Below are experts of layer 4 (counted from 0) of a mixture-of-experts language model. Rows are named router (the router's row for the expert), down (a neuron's output weights, with its number) and show model dimensions 128-255. Each number is 128 + 24 x the weight over its row's rms, rounded and kept within 0 to 255. Numbers have three digits each.
Before each expert's rows: a language model's description of what the expert responds to. This comes from a sample of Wikipedia text that the model never trained on.

# expert 10
It responds to: Change and variation verbs. Verbs of change or continuation and their endings, such as increased, reduce, varied, continued, differs, often after which or that.
router:082180130095170163082174093094154116142164102188094083118168122152154119176157107075112114128141097111122141149103123149130090138121153144105149145156100096116124094100145097129129110138098129154096155132138090107116119092110105114119184126110147113096139121105145100128137117159136110087113115087095098172136102131112164162132137080123155176138161098128145166100140106129165130155107
down0:121179126173173127134112153138108189148109154154095138119121163121137127152098124111116142112132138115092129147157082107135142179100121137109127137141178139174151152117146135140166140169089109145092133124145160142149147140110124150162123128144101145100087134141118108115129163146125126090126137142124098139142122136146105130133122128130131119118130108140170162111155100096136145150157
down1:118137084113122108169093120136159088110136125130074126147108149164136122099132168141149093102116124140118120137149144159130118113176139193083149092120151127132157134122127145150143151092115129127134129134145095122155115106111113097179118172117149131148115131095072128119119157085071134137154114121147159092151136121130169126125114153139103177136107100131098141101130142125068148115089
down2:126163142110074162078160122113104109158103141130114095139076106141144106103138120135131145149128133099105143116144101126121156139192131114142142166124123118133114133074140143105099145093116126121154136143142156170148127128118143130115096119159121109129117117101159093139111163124096148161097135130094141118127123138115143106064158143156113130141160172090164135148101107144122126159101
down3:143075116073103092152110156146149150139120107178115145097136126095154124153130117116142128137125141181141135155155130159136109127134098152145101129127100097115133137106129114123147127140120115105137110133121010170132161155109162172112145110129090152128111107031133173146133130134088168128116161147138124108142177113173157140143150135090169107132123140121097123143134129095150097141141
down4:108134146090013111117154127121145152149109146113125152111122128161085149102113170122130174112131138142093148135093131120128091110145141148151114109107113102147170167122097131100149122127108142128129105098117027142126161134119126123114116159117146151126120133000103223085080142122138139126125125122114119105142141125144104136132122130107127112152125126162110113144132110145103166125093
down5:074118136172124085139119153136163106151172121124150091135141080127096114132148134155125119135131146116143135149110113111108169131098051136154157155130133092156168136121099119091135133157145108126150097137094065159126093108160101108103155090058127116110098148064128158144129108161101138127138127137123145147112118137133117112122116129140110117162172129110060126111097132107108111160167
down6:133130128130128082123122103147188100159137133123131127099128121148134119118141168120117179171129143086109066164117146087141118131122163130161124087128100140122132160166134100151126087097122108169140108121077125157125148147109092117110086140157087123135154114123131146118148103179130150083130170103118119141130078128109121157147140151158129169090154115112156063111147140141104089117127
down7:121103109123158136162125115160150151176153130106115084135133114127106139113137168160111136105128098092104129122117118167123139151138159185092132069110144135127142108129156143118103118143096092130085128162121083179113109108165113121125139121126135176121171122086178149152134129110102119120122141187141088129097109164107113092124132162118157163110108112128128080135137132179108130134096
down8:101129133107126137156134136116124105137164058133130093160133141124094138124113148135145125118082112129122124140147113060086144113128150130123183127126128098120176136113119128103138143129162173138085132161119059111106140148129141151136091147128119168128157128030087189171133118145122162104113087143167109142100146162151122133133131109135130106125137124087091153080131113123107113141101
down9:142118087168132123103128119185150109123146137142074140121152127109153131125117148150142175106115140125117124130121149131115129106137167137137126118110108100123175143120138129173118156125155075128123153168140068144186095152146100091097093164125109090119108119070098172158100092134100109131143104133136129153129143151146107135133161149138110134131145155128112145101147156149124131132124
down10:134104138116175139073094140127142124081157138144128135074094152119111149120166117130131096128145117138125089155159136126098128135100122145151105098112145112109160138147139188148173144118075117107105133126140103125132137141138155136134139103116163127108118153093126150126102129121176140150131132137146127147130097106134130102115117171110126105108106092126115115133146103123173095128115
down11:166149142097097121128136119158182100148161140142167096086131145155107084101170167102131084123093119101135161162119151156127110103161091104119163098138117131106121112117109132134135109128134136133133161159124047142104137129116118168161116095114134146117176138055131162131142171105109120126140126119135146155121146159137130148158109154137092135126109112126144161101106114131104136146078
down12:123135113153130149094157124155135106162186122170151147104071174130097175122140134112148120120133106068160136165167140143136109144142125141137102120105109133070119098130106158153158123125128107120105145151068072162117110108167049101150129143123147137126114120053126165082171131144144151101111090135092131145096148133158159097115130149116099138156151157145128182117110120165134111094131
down13:141152142140158147128106098107129117115135155140128086135112144155124085134102096131173155127172133113127146148125118101116116114104089114122124142109117137115122118140136125118100140100116132165158146112089115164179147135117159073157127122066123113112131142111107053150107167134099123134156171137147129112088167134101119132121131112092157107098128148138102129156119162152154097131120
down14:065141139133092137062114138150160071166108115134137134156124136098139111133099129144137134155126155152130133126145112106150143085117117099131132110113142128148126124117173141136134138102103117121150100161124050124131102123138117136160119087134105105167087140029151163165147141133125110157117142169139098127081113101139134135161165127163132108115156096133146136133141142150115115138152
down15:075121159157068135135165128167154108139181142137129093136128069131104120110135129132134083128138128110145113123152139136142118152132094153089149116100147066143146159099123148150119143146129132150132126168132046152155114146116090089113108118115139115112126151027103150148132124114135158108135115135128100160110109112066111119201121107150112126136131139105123131123161135140138133118104
down16:130093112174167118095128158152085134119130151143113116143100120125109113122100118095145154128102131114140150126087158157146136146162110123149144122124098138146140141143115078110140125134110152108120155143153145180142130133122166119122130135123118113118109131130157155116079140123110159109147196138140137086142109144122153156075150122153166113118136120106131142150152131141122115152150
down17:116124075116084093102140130116100152160124132156089155115124184135107107141149129146116163094154122100135132128134111114081137114136147145143085111156138077141112101109144142124146133131100126149103133127127068146130139134113111148115124111160110172113103121038135160119119141122132167123129133124124181120113187107118090154115127154155122130121135132150101113091082146127137171153136
down18:123151135131149129125106097146132111125162135150179161117089158136135124133162140116113121138111155110100149130146082086156139162166132105129107154118089113118132106120104147122115168164123147104125060120164165126125134139150147127101125170105097124138106140195116092135107173101122144105103133090140135105136111193121121129127110172127147122150120144106139134143114113078148143103087
down19:098109125158107158128126128141115143133111114139115102098128125154109143143100107107151170083154109111138079133166120146162097105099106149155101121105115116151186160116091146130156109131089138138116122121105023112108130129137149151168141122144133131141160143009140210137113134146131120116170147116130154158097141149119127114112084132134102110130136097126115151129138095104138141069131
down20:171129122121094133128131124117105108154135127145085102145155114149120122122120099099146138136126191112161127117121103139122106130143156108136150117141123115144122088096133130107097128078090126140160117098137082121111136108168166129114139161139145142148109188066113104116172146113140125149131155130120086117134073122165150056105148132121159086134158176153116117141110123174131127139111
down21:130183122125098139119117105096123115158132127174100116086097120146109148151118155099161128164134142089114121124173142162124068140120139100124114138137119139116097127144130117104145104145144088128167145058121107149142123171058140122121151137160187141139112113099140135110159127168120161107167139135168101169121112104141096108066098085134092113120131090150125142116137122107092120136088
down22:103137116115132106158138108153106110125165127134129089147130152161119138150128113117170150097149150166112115087149124128121172131121073139121128145130151098128133120132122186122120126175131103172154127079085106123141100158125175125170078118127157155117099111105141126105096134172118136128144122135174135127138167123124119076125153114083137145095135120095134129120089125118105099139143
down23:094101110138138142125124151146118113140136133129097179128118122115140131139124139153126155150144111105126120158101133137112103107150095120098185126132132117147159150162107163107127143136143148126136129127104120154136148102168104110119142144171156095107069135111084129102144093123098126148159092107143166077115123137142089132133150101091080112182103094125108153072107132180111148106115
down24:105161154141104143099102112121132128114142148157128122171166117140132188131130120150135152107161150117115109120102142126128154107083124043144118158143145104115148128106146149108150111132117133136148127124093098084094078111117081126117141115103151114147125126092123111116123100125154088105179068102101120120109099093148106111155116098181157064124162155125107153105125144136165106140145
down25:125104102143117127118114094119102090125115154157146147096117123140096146104135143146114128125098125140167114126118113176123092131117106094170132144129110096162159107163117116109145141125125138176139149103138093174114065143116143127129090138140145188110133120069126162117144136174107123151160140112137137140101115112158140137090068154133172126104131136115129106121122099109113143081114
down26:092115111138121088137116139170121119141078158144159146141131141133128078096124147127124156116125118148142122113121155094144141144165123140115147146101174109131120120168110139167145099149120162130091108114149111143124140119179120181127128132120106122111140164105156127148119132149102138125128122114130163132123115139131150121162143163155138143170176146181116113098094117153133088116131
down27:088085092134131110116124112160132174132119173115106134136102147098104176170124159084134135128123160103104128111119123146123166082133109112133177122122145123154177113138109110114093131096133140199093145157115075106126117140177103122121102131162133111142121154067095182155083089159112132159132120138107129111161115112126145130194132112142077150129093142089110104152125126130147147137145
down28:112159158111116182145138112127128120115157137150160136111128149087114106095144134152117130166127129136110105149141131129104156132135113112122140144102107122145114155183150126153123158124103144123144136177165129159101127144117111156138131118124124120101113150115134128170152120101111152138115107124145111110125155163078111097169121126140166136138155135097098080120111140114120112139120
down29:126121142154123110120081132137127153097116177104098131146080151135112112130174138136139096150140162131161183115108115113153127117158181139149141121136103128118135107077115118188131131096170148111119112090131089138133142146141097154167129094165114138141098139075112080144115139134117138125137144149079116144143108084106135130133106145092146097141137090112109137150131126124157137142120
down30:135167144127131123110127096128153102132137163115088127140126117149133196141142111155101148143137043118132104123146196122118143132121144126118141113146104128157145145122185079126106107142164155162095113098154156150072109102145103115102106113122153116177114171164148108145095098162085108166134147099108123137116121119110133140154127125132118120102117161125124155166147207122123133130128
down31:115084133121050136144115116143141086164131105132157120111123159138126103106118179153126097135109185090126143139124127122104109098133129154113121122112120115139167129128105124149141150125111166132105119140142008137179150121126120136122113111083123155110086176000108226122138121156106130122145121079152143105134138111147153115123096133117123122150105120127104141121102092120122135119100
down32:105133149139108121187135156127111104098143067140147192103102122134168135152142141123122130169113132107161115114203110123154103129165100120164100153113135124146184113124113130102121156160131128122110117096136090148115086203137172144175124129114103117163120173089102102107093136079137104112092097166143141139109126130079132106051157106120129150166082099117091129112122161126107122118106
down33:103094118123170107142108097124131124109125171144194153117142119107168110130125127097084116143107159073172172107129142098153123127135127121096143084142124164095108118136145142170064103098152127147118143144138127136129087132124170114100109136107151142138123111167152108168171117132129132157184079123127153145070147120158124070126141134124173123156122159138148122101132118133089121126133
down34:115152142160178147102140131112121109074148140121146161145135101084162134151135125171140093123152099115132134120179122152115066109150103122193162129124131104117152127129146142088113106153148152111108093151137085111172148090078111119102099124059104113131102104072121210140150136138128123107107067078151135118111156138127105106109109123175097132121129131084142144155176116116139124106128

# expert 16
It responds to: Comparative as/so, table dashes. Comparative or degree words such as as, so, too in "as much as" or "so much", plus dash fillers in chart tables.
router:129178147135123097092193125142149122144143100175092092091158127144133130147134119120114109126127097102122145162126127144173088131105142128147167161155155106129109108127134110133106130126078149132093187130160079130092130123144142124127143148154136104113115144089154117112130108151154140090081126102101072153134130140130166149133123105156133150135137103074142115125152109111149149139082
down0:140146139144132118134109138130135185111104147103123145161105125123108093129126139149138163127100109132129160119144086124136128157158122133113115157121133135149136129094116127117174149120097117161130139113137143144134158132127124107118155123165108133118079145126125177133129161151118117117137126138096139151089116100134126065134172115108143115108092122082143178113190125108170151154117
down1:137120100120143107174129121151135108105164147130073135153149119144147100102132115123127104110113125116119114160159158130121136110151084158063132046164116103114169163130144095132144155082158096145126111159197103112162136153096127101160048150108134158118129137103100117122122137096117149154134127105138152099207142121144138098140147152111093146147140129140119181128156147158124144115107
down2:121150089109072133094149121111130134149097144091153101105096139160126121096149110179135139141144140080125124096129113126135148151124151113161143160152139100119082109090140127100107122111116114117161139127159117131120135162138140117097151109125132152133133127089159105137094123117093115144124129131125163142129136140096161123109122151139128119160129155149153110139149131135144117142195
down3:146133122093102120129116147151120166122142079167097133122141107117150178144142148114107120152135142174123106127170126117170129138095161102158130138124101138127147120128155112117116131185142130114126130110140097132098141155112133150087149121113110131113135125101143127141141104129114121135101114090152110103135121128125101138140151109040162123138132151107103106114124117117151144103153
down4:143101114076018122135141123145126142137087117105129114123097127154157157137140102122165160119108141127123120111118121144141100121124112109149135121148122118132147166122130165147118144153131109102105127126213013145119130142129137156110148161104136122153098129000101181095123137141129115093121108159108125148129167159128114108119134135094129105122147115146104111162138132145122161102120
down5:137101090099102096116139126134132140127157116143183104128134100133094124093167091159105144143119137154145121153149126131113130148121116156151122137123101137129100081137116120142150147118120163144071078128110063136120110134188124095067127101129103138128137139072090152174159117163118124125142170164090082115132118166110138115126093109147131106122150175147128124132154146103132136080142
down6:145109116130077097087129089137137105145115127110128098135148135101138113104135144116123181167133150098109115166126155128146083112117134147143131102103134105154136126146137125159127101120151123156139047117068073131140159135118128102123112150144122108131129120073094167106108146182121177110106204123096106122116091133158162147117115119139118147085131129128107083136156106140087102118129
down7:141108102132100102088144156115163120130144135128116086161103082123091133110121159160121129120100148079101119130153130162156123138168145170119121097091144143103102125125139158161111119129123103120105061096151070123100137094158127093114134116133144179100171097064114171136119115144122148158098165192118085129137108139125130125086162155162132136088142098118081083128146098133132131134121
down8:121150106131129142136125123123100119114120093135095093128136144185090115123151144136145124113099112120126129147150135093092113126145143156091148147124115124113117094125116099169096145107118163156156113141117073114106155154120140179131105111114119131108159145064110188184167145140124107100155120143175139156111159170128146150124110099098149125141137130056127133096140145086108139142135
down9:164150121141111145095139094131173087114130109146087186112151108118153146120176126189137169148111140116133133115147106109100131115127120139119136127102137102132182141143117118139158141112138096159142141148122063144152053179126126097101119176133129108111105159072120177123119161140111121130136137157144142152155125182118079141135119121128072142128109159135104134136166131124130087144140
down10:128076125118154141088099135115124124088159073131129111089140166198152127118189095125126131122126122126077105146129096162096112099108123135136135142126147112114140137118166135163112108105077134146141215152150074104125154125147164160115112098115125120147088124071134172104112130164127170155147142082127130129136131108130122101138112152118123115072144129150110136175164128158142098149124
down11:132141123106111094125127187144163133131135120154155163096145106146123114108152127127145103091140114081122128108084144110106094118125117128111134110102127130126137149125070154155155148142145117149167128133113060127134141122119089143128163115126128132178148090055112190150160142131148122114149143124101155126115143105123106144182108093125106156146139117122118134079068174098119139140087
down12:119131133112171115089146140154126106149192134131151142133114158141097155117132144148118110128130098107155122141163153106099097136162097171134127116110119074063118072122123145130149118118143126100134140141133080154132088115150095162165088133122158131151127118083138151115128132151150132089126118172110142148120151119147139105113151142141122092144112179114130185148177118145150076114102
down13:132119140119088060144098149141132123124140137131150138135144139122151092133128123153104139135104126154140144128139134116113111125114116095152140134106108128121144122122140124189117120159100131127117128163123068169137129137118136092149158112075130145094106133048102128109101162116109112113136160165138113161058140109111134154138131125098173148130152174095135095135129144144131172167104
down14:102106067114104145143147086127153089132125120123119133124137115132138133114105126156148119146111164125073144130122099088128123095121141123145118141124135132147166139130144153125147116130140172136116115124118057106093108113179103162152151112107120138165116173044103126101118146116134121162099133154140112145107074141118116119143143140150136115121101066133118100190138134115086147114108
down15:103139125093095140132154102183124148136150195152148119098140099169056131152129135141115131111137134117089115136146135152122110156144112155087183115116129081190122148161125125160133146137116094156123116171125042140143117136141110121146121149135109112118103140055069171147160140107127119133095109113109089159129119116082116124122106096142134138159173118115118116131163116086150142083134
down16:117106099126120111148177147162121120121138150137123135154139113131120097149108113116144150143080145081130115163126147143135083120123148109123126148144070099141126147135129117100136124132113146120104134154110111150113141086126170091117119079129067116107100102075140170156091105156116111114131141118107127131153127127119153145125134108143131125115147153113131131103166105136170121132151
down17:139125078126093099117144136092132157131119107142120139075126171166100146142146140103135150112148108104125122109111107075102114144108154148155108152153146124124097130123111115157188119123132167128133164126146073122126147147130121141108107112123129160129114090047133179126134122107155148110147115123141140112144161105108125145116108167138133127121111113143117106082085116130139158127121
down18:117156116145140156124187118163164114117133120120146152109138103144117097107133140138099142168164135134110119093121139094161157145185150108149154165135124083151128150147119138133130143189133182135066091143137181120097145108169134114127118148152115075140130153208132095094127167119090154133155124099136153157163105143115132137152104151129118132166152114093140137142135136076151144139151
down19:089108108120116129149152145158133136117109063116116176098126137143104092146079136097129150082118106087134088149106089080167144129108108134142105131122080126125157170130111165131119136110126113154145153145127024151130126162165124139153133154137123098190172151016142184117168114130146083103146114135118129134120129166122147154124103095137128091116144149100114119128117120106136150101098
down20:174141130110132140140168117115092089150127124093066139122157144117128156167140162116151134149108123106148143113156104084125118126114160078157085110144113130125136085116130136099116111109098137163177150152140089150121152120166138091102136146135126075141139165072112125144121124148092120130120150141135085132122113109125122069116150108151146119125145171155137116150129138161118125112134
down21:128142138120115186127110148123121122124119120126148183114152145110136117144121139132120121194115139116124154129159116168134084131138121152145150149112130165134091097090161129074150129154151087164161140099127125124128133203112130132135142111151123176196130115115127148074143113159119145125124132101138136130118103126145102067119127114137121146144142172157131170131123111135112123152125
down22:124149099090147142118160122196161141110173095146104098144124108172104106096136135113124154090121119152109156136136130125137151172110114117125131161147124088086120125061095137162114159120163144138161128094129142149139107138110159142135158106109174091141088143162144099100125110135140140127171090114133171111148147135128122127144134082114119151087129128108125109101119119125139158147155
down23:107109099121118141162126136139111109134107135115103142119116115121110132142124141153106115163150108095101125126096135143129108096116102146098151112167114153159131176126131174127120119119140158138108138140124102140155135104151113108125153114162184075104097136102077118061167109119106136181135142127153129087159146148141111141111136122116106129141116096137086110095112134153103159066155
down24:124136112154102137106108104120107081097130142120146107147162158127154182134113092173127152096145137108102107134091130145132119114114150099148115151104100071112129096101106169127154146120129149113163124083120124146130147103118122120106139161120140121146142155130093105139136096117138108125157082092148142107189081130144105106153161105196124068106166150140123120120141165187177130073114
down25:127115115130105124145105101170116136142123142137144137094143117125116121109142131137111126143105139136119095126111123132132095108154080127125107146146130143148130142152121122149105110120164108165174158132114090130132060139102134132132118085106125131102137090065124151145139119136118093140152126129153114128136116116116142177147101131146165111083136134148137097113123115098159106071130
down26:080132136125148077161122127133161147141168118162157152152129168148131087118112141153101112115120139176146143107125112096114131108112151138104162088099139131128102108144154099158123082148149142129098133109122143169110158122143117140138145146082101132129159148130142114135078102152139146113128098102122153098132065119144089134190156115169122095136155155139115131114120132146163092116141
down27:120111084093130119107126131128100130135093164142127112115118121140123122155121176117127142092138158058078118102107131182131149143149108134120160127160136108134168123093131120132094167117134113161132152123111088140144133129143139143136137136150137115170127129073087174133097140121134144112166121130128157112126113142137172132151117122130086128143085139108118116125109110104143130103157
down28:129145159110104154128139098143110145124143132162204141116167112098109108125138104121103137155107119154107128137136107127094148125132135106128109138140095127129076140148131120129108132093118112111166135181097085124099129149100161123127119129080112139131121129068084180181158107081154110106125088106170108132137125143088113139152133101136147111137146149124120139104139107159161123104150
down29:136121145096162150103126148137152146103154166138088131132101136127127097128136125142113123126161172128149169090114156108141120170114157179142152143143111142111146102091102123187115175092117141119122140130137122143130151161122113147128145117162174123108120121133132115158121149108173141106141183095087111123178089144104151127126064149095164135138118096118117132101163193134115141113167
down30:115164181126127116120129117126129153122117113097113122128116119131117156150135138149110139172115114123156118159158154138156128136092105128147166127124130052150131118127145105165147118149181142142134131128146141155072117085153098123117166127077148086166135182140148127150143102167108097172155130126110140107145121122114110129116108140113134124102128173101116099134097144116101142144131
down31:159081141115070119123136147144151078105102107136142123125140136121128103123140126162129112138115164098141158121137137155112131096109138105093126133139151122101155092106094123116138121134139154087147155139148022152124146140143120141116144111114119149151134104000114171111159086138100116130105144154137119132141132130116084125114110106104134103137121133119110110144112104106106116120120
down32:111101106086114113159159184092090132146150098127157157084125128165153135120163136131116135181072139105152106096128133146114096132163117141155145131111147103106173128114123133116137157126131153121130137115127103124103081176158149152168121131112089081144100164085126144106114164092088119077090111146156131109117140107084180119096161114174141143152070106097123116136149145118084104156121
down33:111109105160136109125151119156154116120161128134110124152127118173155116147125139124117166123125158081121148100160120160143128129096170113127134113184126123132105153121146112128064102114125103135144148133142135130156103140092163125131101137128135142101129108165145136150103094154099108130141080117104133160083139096116142100176142082134142124113134151127116108090134099104104151118119
down34:096081125148134120141129140100145076106128138135121109163124130112103143144144143084140103132118124097167135085168110158094080108089097099109170133090135099140138133116162137125077084142082136126076104103125118129167155125130144130117131119064142119097150139103135170120097147092148082127119068141122105124143138071103114157095057138131126106145107135110141159140169158112136123127104

# expert 14
It responds to: Main verbs after subjects. Main verbs and verb endings after a subject, relative pronoun or to, such as made, gave, established, provide, infects.
router:118154162123133110121170096101147157178163111186099139114154140169153138152153099103106078109123107094121128153131093142134105109136182179106152156138106153124115121104131092125123091131104131125097153101143109148116135118133125146135142174113162121105140134135169121115165108120160107076108167100097079166116127126125160148103155080141144130123150122100137141073177081125147104135116
down0:124147076179147135162092143173158223179107162120127129143141145139131102122146112104131142165107133119122138102121128087147117155163151152133135144124146130140137110094116125137125185105139125116085111098127147124121148141109123120139120101117090117120084151127132069110122151125117146104116120156127114120127129121127106125158088173122129091137119115115144139124172128104171164107157
down1:146103119130145107163115109127126084079172145111092120126106137147135119099147136105164115103084047113099101125153162177129128096168131182106143088157129098080143151124146121132140138110116092137168134154124125131140149121073123096173087115088144137147129169100077140132121177108125123113132132124142124112123183147142145117152123156151139129136139107111131183105114134138128127158129
down2:117156100101031148117166106116111132155098122152136088129105118148152121104152105178145135127126148098108142125125130117132140161164169103125110207115108129130098144087141141114101121087115120129177148142145080138131110127130116145107151121125151095152131126047171131156088144136114131124102115124093168120139120142130145132104131134133131135142133133126156138144113127132133114147136
down3:112126115111091111131104131114113156156091120127113137074166155145154118159127211116113134105071153185142135133156132140165141124107148120115086131128110115120103125132112124163115105117104152125136139155106038135086118146071167138113131125137151139098125096033121146131133134140111131138128104113134121122136167104114144162150151153102147153097137145111065116138112137105113110139128
down4:118147100113052121152124106090178151140171148112172092141110098114141151133113102112128172109101095130102110136092140121143124124133142141158123127115066098146151143114115125135122135152140107125158091097149024115184139122091144100104147139137151127128122143000109172094116160105163102113103105160108099129135135138162131118133108132122145112138101143130117130090161121115087138117070
down5:106115098161142112103122127135160153123173116107158120145149076102096057157128087130106107156138133127130110121109127124131126152092107135157118126151131142147116147150143123102133163165103105163163114102106088114120120119178106141105162088115089111112116131091093150163120135156139137080126151161099098133108130132124133120090154148123096156152180138105093121162127144148136121156168
down6:164153132131132142097116114168100125146116115116126119133135174149125108144116172117125153164129152105121139177164155114135119105109117165144135087126119103142121099159124128153129077119141124184115111106088131107125167155117089066146077133145127082158108098120142129131098143130138175081167141105117139145105115114134130144117139143127122175088118156115112111119134121129084112094107
down7:128143098134170128098113115176141095144157118107114120102125098134135134123170154133128142100125112100128134104131118123118122131135152203112138097085126123087112110119126128107115116113077116134111127128138096135120118154133148128074131152106126139109125104103130155118143102132118159144104157158154085114080110128079148115134153162116175133163122129145106094131109129174085112127118
down8:144125125117141132142119129123098110135143105112105092137111121122115159121138134141137143098068091142154106123120094085101161099136133141082126120107142141095143104072136084144107098112173149160099176101107100152069145113166105188128079117099120147113202140058112201126118104136102103106132102153137111102151140199136123164122125121112131133104153188097114135132120123133116101114119
down9:140110107137123127087125113129151144130112115142105144149165115095123116130143139151137157089104101105132176103098169161134140124127146128131133113116100127156178121165068155145121159111136079147129136144117083170154118144153095090126130105156116129112120100082128185120108119118117130146142133142103135181128130175145121123144118133124102104144127146105124160148153171148159149140151
down10:137114139125191131094136155120161083077162123132105097074081144144090143120130100120117103130120112136170122121128125157117121181123136129176105141096106121107141098123144135129145153078124151110128172142140167155116128112122143137142127109111135112119104143168152105129144103133166137128150105138136122123163132150147141112128090106143115121121131111130096108144178102117127088100122
down11:165157128108114096095146147116148118153119118134118137085122127118112067114166106108143088090110098080136137114116170081168141088130122086123163088147132112114164104102131172142100153152130160144140111153146052119092126119110098148173121123089126126120140089070128173134178135094115120129097125145109080150097139121119127140137118130113113166148126104105168142124113136088130107159097
down12:101137120125135162078141121149111089115143104138160159148111149132097157104124121138139108132131133078137104144150119127133121130195135139133115093088148131114109120100139116115102111111131090138181122121135108129138121081147125141159135159098149151110135080097116141106118103146144125106127121130110091140110144158181150105119144176131144117162176163131130125144137125147134094154096
down13:114112112142138102161063114117102135110095120123157129142131167120169103144163166125150143112146092124104137119141119122109149109105110101114148113097097178117167082174154099145097107129122129177121130154102136144141156159144159084184082139103116169077107111101142113166117116146084114119121134098150141106080134102124102126150147113116148124117110165086142132117122135157136134121109
down14:119097121145102154110127132191188113174130086118094129136117139131139146117119095147121130178111127122088148122114144135147168118092148086140119109101114159155143132113131144139130134140113125167145098168151086071119105126114102147129142118158110095137155132068152142133109119096136133127090155124144155141122130114131142158149186117104168097132111129159136111159142143106130129141090
down15:104132094178125149120167156187113133170134208155136107129152088151102134153092152130133107154119146087126113125142150128134148144104085129120174120102117095158154151124126141133152169193134113165098099129137057137181090108131131070151103145108137108108120130069109148112148133118124107116138141139134105152145094114081096128160144103109136118163157123103138100135149138111145166103125
down16:108134110140148160140143128155124072079135156144130118118122130143146119141116111116128093109134153129190104122095158145143101118169108133105157108155092137101120149138113106122168117134120182117120132131100134147107171081136150097134097140114118129108103111128138124144106138181095140104107163111155145099154107143108138135124150153152135128123094134153134152134166087141123140112143
down17:138120115116106129122127129072146157125096123168087115121145141150130149115153134114088140072165118101146151146156125082111076121090127154118125145131152119166110124128141104117179145110102159129116144105148069125145168123101138106097140083106101129125117107053169169120130153116120171103107078179124178114128175111131093119163109151147109107123120115146122138088075130130126138129118
down18:164145099118092151155089111097133183092173134123113179126125176141129118121164116107113163148112128069078158102122138139144121143138144114083177161118116125163110135119109116107105162083121102156117134147102125114151149158175157090106139140114122106157137146156107143114126154134079149121154128124116126145096101145127126124148154142146101119143154155123163112136118113094165108100095
down19:146112113140118110146119115180165125142100110163122121120119114143110097149090128149133143118120116153079108116131100093127135125144103130164128133102096161107110124083128158125096133110131120114132109136103065126156124184174168127152086117120129147138135158066152170102161111104125108141128130117107131153106136157173124118159115117133117122080130124112099142137112106124127125112147
down20:142151143152077108127134107125095090165131149103095114141187143151156130171123152120116168112130161133130133127122101126134170132129155109094095141148106117130097133106146141149131122063064177174191131107116110121116146128123146149085134170155125116103130160069120086162095131161141170133173133097131140115159110117166125083132114109098116101120153155130137106120121163148148121122124
down21:141174108142131148158146134102119148114149159127105158062083107122085113144116169134151127132115162134120113140157117137109086148104123103120123178131114170116094116100174113089154111146147095111148150089150090128125106157082176134126112144162140144135136127114121107109126112146131123133166134127131128098108127115135134110064135107162132142126095114156156165140128157115116110144103
down22:110116126147145129134151099147146107116110123130089154120130126137114160154132165121114125121105198159117153112113097149113104170093103171088116163123141124134118107125133140140152117136129087136156122071108128152113151150133166128169103102140157131137096114120135067061123123167110123149172111120141102109142159124114116100141120124106115152115124113103122172157109108108128099105119
down23:127099122112104136138101141131120100147118110119132121128168122165118126165116113155122142127159092090144092134125149165124136083139099097102139114121113122135165151135131134080134178152111148128160125111184086123163153142157101112097153125163152086135094134085098155135127118108114105151158141108166161111141097144131089137121140111146116120151113094097080161115143148138122135119140
down24:144171134144120130103080099153111098127138163108125142164124157160104122158114142179115124121127132147130119111085131118130130125112139115077132135078145141096130126132165134128193147124100117113115163096112119136108135112103109120125091144112150136154135127131081130099134151151116105073131096095146119108156116128090073098134127127146141122119167129128133145134098134144143151107114
down25:141121090121133105163109150116104128114111138146141148119107129101114177098165142140104093126113140158181134103085202144116117117129084100118092147144125132163178104164141163132168130112159092119148149075170102175125073110116137126126086148109163166110132111080106151135095104097136121166131132073134158121128087092143172128155074143111154109124141148185155109100099107135121138095089
down26:086103114134098102132162117170183162163118133118165115137119146131148129074104148123117126131097114197143175128117131096168137131134133120103111115102144110112076093137119098174121131144120121123071118116149148112078145144134093164129149100093093108140125131107136121139080151143167137125179104112140135103108108125165141132134169122148162128155133174138122121101056113120129143092133
down27:103084102141125105151144141110106136115154156115128137136139122085118111152110123083117134127125109094081146124142112123121119088141110104150130108131135149141200128141097132127088117093096113143085142113101110118122109101171103131157117171126123119105088153112114149136143149122111133131110185115108119144154115123159131085167087187143100137163110143112120137124114155138139118091155
down28:159161115116117119145130124133139144114152115155176148137164109071122137134143168096085120159121144145114100138134144148132128085088108116154111126141089113127129136173174139133168148133072106135160105161134048152099129089111116118154147133085135142108130126057096163133134114095112147108160095064133130145139144129085122107212097098109163113141175136132118105110137126144154102116110
down29:101116158158171133110098104096125136084131182129108111094134160147107124124167138150131106158109159130139152118107137117111129120106184092154123107126110150146102113094116127162086152120114186107127134126107152146063136093143112147169095151135149132150074104139127124136143152144146166130133150112104120158117080164123116139105137148123115113151145134123113124125133134134148140105150
down30:081170136113114129096106112117111134137157095122073126157133107129130115155103071160089163143110086105135130124130147105151118160110139100119173147140123079143123115120166115154065132140178130129114111120164150128090106092122114108130158128098125132184108172149154131129127135118110091146140118123139129127136124131072135151130137146156111120120155143124114155120108143135122088143140
down31:121108096111051140145156158138152147131164090119156137116112142119121104126109128103082102130116144117162133099131135168148123076128144118127143096136116123158169135129126124124144156136079110149119145137127006144151130142116130113147121139110134129140117112000127204128106119153095124105148110138112119119155136122102102137144139096090125152138113114132121160139080125120106110116092
down32:108107135107129104149139133091118145141088135090148123085127135141150136079153134155102139176086151118159145072123100134166160121185132137139103137131127093112112094121100148146165152179166140114128099135079111140115139154146133133160129100117089113151109128101145077104122143141094110142094103129146134112119102157080172086139124097121144138159105099132114151114108153108124140117154
down33:106123144139134111138161097145153088081159115128138163122083132122140113161121137113069122146132146094164168147155101157159102132091131129097144150162128132125115126135115118160111102117141145148094130126146157112115096160121144087115113111110151141152119120159127103174157121152115122177169079141088166128060140076130118133140167065097139120119117103147164128132108126108106122128111
down34:141106156118096151104110121122165085088106136150102122126126129100149159164172150208138103143127155062141165158140142143107093158098106149147082158085143117170134142153158123099111099136127127109123123133106108106121108098105132166128153158115147123125103065095125184088139155123158077137106087161142101143099145125203121129092130160145111085131142181112139146160162142139101167087109